config.toml
d_model = 256
experts_per_token = 1
d_shared_expert = 0
moe_layers = [0, 2, 4, 6, 8]
normalize_top_k = false
router_z_loss = 0.001
lr_router = 0.002
norm = "layernorm"
norm_eps = 1e-05
grad_clip = 1.0
steps = 10674
Below are experts of layer 6 (counted from 0) of a mixture-of-experts language model. Rows are named gate (a neuron's input weights, with its number), up (a neuron's input weights, with its number), down (a neuron's output weights, with its number) and show model dimensions 0-255. Each number is 50 + 15 x the weight over its row's rms, rounded and kept within 0 to 99.
Before each expert's rows: a language model's description of what the expert responds to. This comes from a sample of Wikipedia text that the model never trained on.

# expert 11
It responds to: Decimal points and digit chunks inside long numbers in statistics, census and election tables, such as 162,397, 36.9, 10,000.
gate1:07 46 50 71 39 41 06 28 46 38 56 48 45 40 37 32 77 49 50 59 45 58 49 55 53 55 44 47 68 46 73 36 68 48 50 49 75 48 43 24 31 50 57 44 42 67 49 39 25 42 39 44 38 56 53 47 36 64 51 68 43 73 49 43 74 25 59 77 77 38 68 42 36 47 65 63 38 83 53 36 62 57 55 33 57 40 68 64 32 60 50 39 48 46 58 35 50 43 35 20 53 37 30 59 64 37 79 76 53 31 72 46 31 56 58 33 49 57 64 25 42 73 55 79 57 55 57 71 31 41 58 57 47 08 62 45 64 39 48 61 66 60 56 72 54 35 46 51 57 48 50 36 69 44 62 49 58 57 57 61 55 63 49 47 39 46 28 37 43 53 69 43 85 54 77 34 65 14 50 38 61 52 44 74 44 45 46 66 63 59 57 53 70 67 40 43 44 44 57 63 37 69 59 44 64 64 43 58 63 40 43 47 21 80 56 59 61 63 58 37 65 25 51 65 62 64 51 54 44 27 54 38 51 36 97 23 56 50 26 73 38 37 55 48 51 84 54 51 86 51 21 21 80 46 48 76
up1:47 57 53 50 39 62 35 38 43 57 41 59 54 07 48 42 37 50 54 33 55 46 62 67 40 25 30 46 61 72 64 63 56 64 54 67 38 64 68 10 72 55 72 33 53 46 30 40 63 39 33 30 43 42 72 45 40 70 59 30 54 33 64 53 26 38 53 68 62 52 64 72 38 72 70 42 52 36 66 68 58 40 63 59 40 71 45 53 27 52 36 45 57 49 71 15 63 59 61 70 48 69 20 61 46 68 63 58 34 52 54 83 54 62 52 49 68 38 38 53 52 43 49 31 48 75 72 38 55 31 39 55 92 45 51 71 35 59 72 58 54 44 73 75 56 52 19 49 74 19 54 51 66 40 34 34 55 71 50 60 37 61 37 52 38 95 43 43 65 63 51 29 43 43 47 65 32 35 45 41 66 29 43 38 52 60 34 61 55 39 50 48 49 61 14 55 46 24 23 31 54 73 46 47 37 30 28 50 58 44 38 56 17 44 37 57 32 46 43 28 47 39 55 64 38 44 46 57 49 30 43 65 45 53 36 35 46 46 12 29 60 36 81 51 36 64 42 69 69 58 55 51 34 60 22 72
down1:45 22 66 50 51 51 71 46 44 46 52 75 29 45 45 40 81 50 45 52 31 44 63 42 58 47 52 48 41 51 75 70 34 48 48 72 56 57 61 55 50 47 25 98 45 55 68 58 61 43 26 25 51 45 45 62 28 62 30 55 51 53 59 15 43 47 59 46 46 44 41 45 49 79 55 34 46 65 32 45 42 32 34 66 54 25 56 54 56 53 39 39 54 49 61 59 22 46 35 60 77 64 53 44 64 50 54 53 19 67 30 49 59 72 79 10 55 44 29 48 18 31 65 51 46 54 73 58 50 57 67 58 57 71 69 56 69 74 47 33 51 56 74 52 86 63 38 60 40 40 72 43 79 27 45 43 67 61 30 56 54 49 43 25 67 50 44 53 50 65 66 41 46 22 56 37 56 46 52 52 76 58 50 45 77 75 52 55 62 52 34 85 58 42 37 46 28 25 35 34 30 27 47 41 56 54 48 37 37 56 60 47 55 52 59 77 54 54 26 32 36 64 55 53 59 30 56 50 60 28 89 90 53 29 40 67 36 09 28 32 34 67 51 36 59 43 33 62 58 49 45 43 46 39 36 34

# expert 12
It responds to: Prepositions and articles after a noun or verb in prose, mostly of, also in, the, by, for, as in offices of and municipality of.
gate1:38 48 51 68 29 62 31 61 74 69 19 46 72 45 51 59 43 38 43 62 67 53 41 53 46 57 30 69 75 44 35 41 71 44 19 66 64 53 63 33 50 34 56 63 72 67 61 33 39 38 36 18 46 60 70 29 65 64 40 61 66 90 49 59 59 70 55 89 48 26 42 47 21 51 43 53 50 77 55 53 55 71 39 52 40 43 41 44 65 29 39 30 52 64 67 31 41 49 16 31 34 46 52 66 33 47 66 49 53 32 47 27 45 39 51 37 33 58 54 40 30 57 55 42 52 44 51 72 45 54 44 64 70 37 36 39 68 35 32 50 56 76 31 78 72 38 55 47 59 51 26 44 55 67 69 41 60 41 62 57 40 66 48 49 43 67 12 42 56 32 79 70 63 31 71 24 42 32 69 62 62 35 65 55 60 49 37 75 73 47 42 64 34 52 39 64 40 64 66 92 48 59 62 58 46 43 43 42 61 52 60 48 42 61 47 84 35 27 72 51 53 49 51 32 47 52 53 50 63 31 51 26 46 18 60 57 70 60 27 45 66 55 63 51 50 96 76 54 72 58 43 57 60 47 28 46
up1:72 73 49 65 25 61 42 36 41 71 57 74 43 40 56 73 45 56 45 35 56 42 89 73 44 46 51 56 64 67 52 58 49 66 58 63 43 53 59 18 58 46 86 40 51 47 77 34 46 41 27 00 23 52 52 52 59 63 30 53 40 47 51 61 45 31 57 83 26 46 62 54 32 67 55 51 31 28 39 87 53 43 55 39 58 78 38 26 61 58 59 35 52 61 49 11 54 67 69 62 53 57 40 47 49 48 45 37 43 68 60 45 63 76 71 57 45 36 57 36 41 56 68 34 32 62 62 41 58 53 53 66 40 43 48 73 44 44 52 66 55 48 62 84 85 45 37 55 52 39 56 35 48 46 28 42 54 52 47 81 40 51 42 52 40 67 46 43 38 51 47 56 52 48 49 43 55 50 66 21 68 33 26 57 51 58 23 36 55 32 55 69 32 64 17 55 68 40 39 44 59 31 48 78 36 48 29 51 38 42 31 76 49 23 44 26 50 62 66 29 31 47 38 61 35 56 49 34 28 10 60 64 38 42 28 68 46 46 22 46 51 59 52 51 57 49 48 88 59 44 23 68 35 74 33 48
down1:63 44 38 13 32 59 53 54 37 51 36 84 53 66 61 62 72 58 45 72 67 61 73 90 40 58 39 47 33 71 40 74 52 56 71 64 55 76 36 73 55 60 48 45 51 56 63 59 62 51 29 43 49 61 77 49 34 46 39 58 65 49 57 48 47 43 35 51 18 41 49 48 34 78 38 49 63 45 31 58 38 13 27 58 58 54 75 48 41 51 51 43 80 29 49 73 28 53 56 81 63 63 55 56 37 41 11 44 29 50 47 46 53 68 47 30 51 50 35 49 37 42 66 59 39 89 53 57 13 51 62 47 36 46 74 59 51 76 47 16 47 69 37 47 68 26 51 45 42 32 52 48 66 51 58 75 59 44 34 90 34 42 49 50 45 67 21 36 48 26 24 52 34 48 51 53 49 49 60 61 34 35 12 52 49 53 35 44 64 45 26 81 31 48 30 58 43 47 34 71 44 36 48 74 46 27 38 58 63 49 67 73 41 39 69 42 50 31 56 30 55 48 58 47 55 53 66 42 51 37 70 75 60 53 40 54 52 29 43 63 30 68 43 61 57 44 46 62 48 31 20 69 54 52 31 34

# expert 0
It responds to: Month names and day numbers in dates, plus colons after field labels in infobox lists, such as Date:, Died: September 22, Authority:.
gate1:42 70 71 35 47 67 51 44 64 38 69 31 54 38 51 45 78 45 55 44 43 60 33 54 57 48 47 93 50 50 57 50 62 55 34 50 82 63 38 23 38 40 35 25 57 50 66 38 41 39 59 60 47 39 71 36 49 47 70 66 50 30 45 35 74 56 71 62 72 43 62 52 29 67 64 49 25 99 64 31 48 53 53 46 32 40 25 57 61 43 45 46 36 28 50 12 61 52 47 13 28 52 38 64 43 30 29 45 55 47 48 54 46 64 57 50 25 60 52 44 59 67 39 49 60 51 56 63 38 45 29 55 72 31 48 57 17 56 50 67 86 85 35 69 55 53 49 26 64 55 54 51 62 50 63 51 60 61 62 54 54 49 39 42 53 44 24 44 39 39 71 61 71 57 54 32 53 44 57 61 35 50 48 64 53 43 29 54 52 71 60 56 64 59 20 50 47 61 60 70 40 72 50 43 42 60 50 45 96 37 30 57 74 64 25 79 19 78 68 31 51 37 55 57 54 52 45 59 57 45 40 65 34 27 69 34 44 49 29 55 51 69 34 43 55 66 65 60 80 49 33 57 63 65 18 48
up1:48 63 47 15 41 70 41 23 46 26 77 59 40 43 79 21 27 56 52 68 67 21 70 64 41 19 33 74 55 54 40 62 47 57 51 69 33 49 72 20 46 53 64 58 62 50 53 44 56 30 45 16 33 40 67 55 40 72 43 54 60 35 88 39 49 37 51 76 49 43 45 57 50 56 37 29 59 44 35 78 34 38 51 65 36 66 42 56 32 56 66 48 55 54 51 33 67 47 60 70 35 49 39 50 55 64 41 34 66 71 45 72 66 65 67 53 55 32 42 66 39 36 38 36 29 50 63 52 63 50 44 69 65 28 34 65 43 66 46 44 41 60 78 67 62 58 41 78 44 44 86 48 66 48 41 40 36 53 43 65 46 52 27 47 55 65 48 47 64 28 63 70 45 42 56 69 58 61 64 56 70 47 50 64 73 51 42 54 48 27 60 58 52 43 20 81 56 48 22 48 44 62 51 64 42 49 74 55 49 49 18 60 31 17 41 47 43 48 53 31 88 36 50 67 24 65 45 28 55 55 44 50 65 76 44 41 21 35 20 38 55 38 37 61 22 46 60 79 46 39 47 73 30 55 26 40
down1:67 40 39 56 32 63 37 79 50 55 26 68 55 78 34 63 50 36 57 83 77 45 40 62 55 48 46 59 60 84 32 44 55 23 34 62 57 46 42 60 47 55 54 34 45 54 43 65 48 47 33 27 43 60 51 68 56 39 42 29 76 65 44 42 61 62 32 56 35 56 56 47 36 34 36 47 63 48 32 39 44 56 46 59 48 56 68 45 47 73 37 21 51 23 40 49 38 47 25 81 43 52 56 53 45 35 07 32 22 69 75 53 64 78 62 52 57 51 71 40 50 45 47 68 37 38 70 38 49 37 70 54 77 66 53 57 65 47 75 32 71 48 79 57 59 59 65 44 31 16 64 61 54 62 50 57 64 41 35 58 50 79 53 51 58 55 23 29 86 56 58 49 55 37 00 52 69 44 38 50 38 71 33 32 64 42 30 61 39 16 54 41 59 60 12 47 52 67 42 86 48 48 45 55 71 64 35 59 39 51 24 51 33 56 70 48 68 56 47 54 48 44 51 57 61 45 30 47 37 45 68 54 44 47 66 55 24 35 34 46 56 46 52 76 31 31 18 61 50 62 21 43 64 48 44 60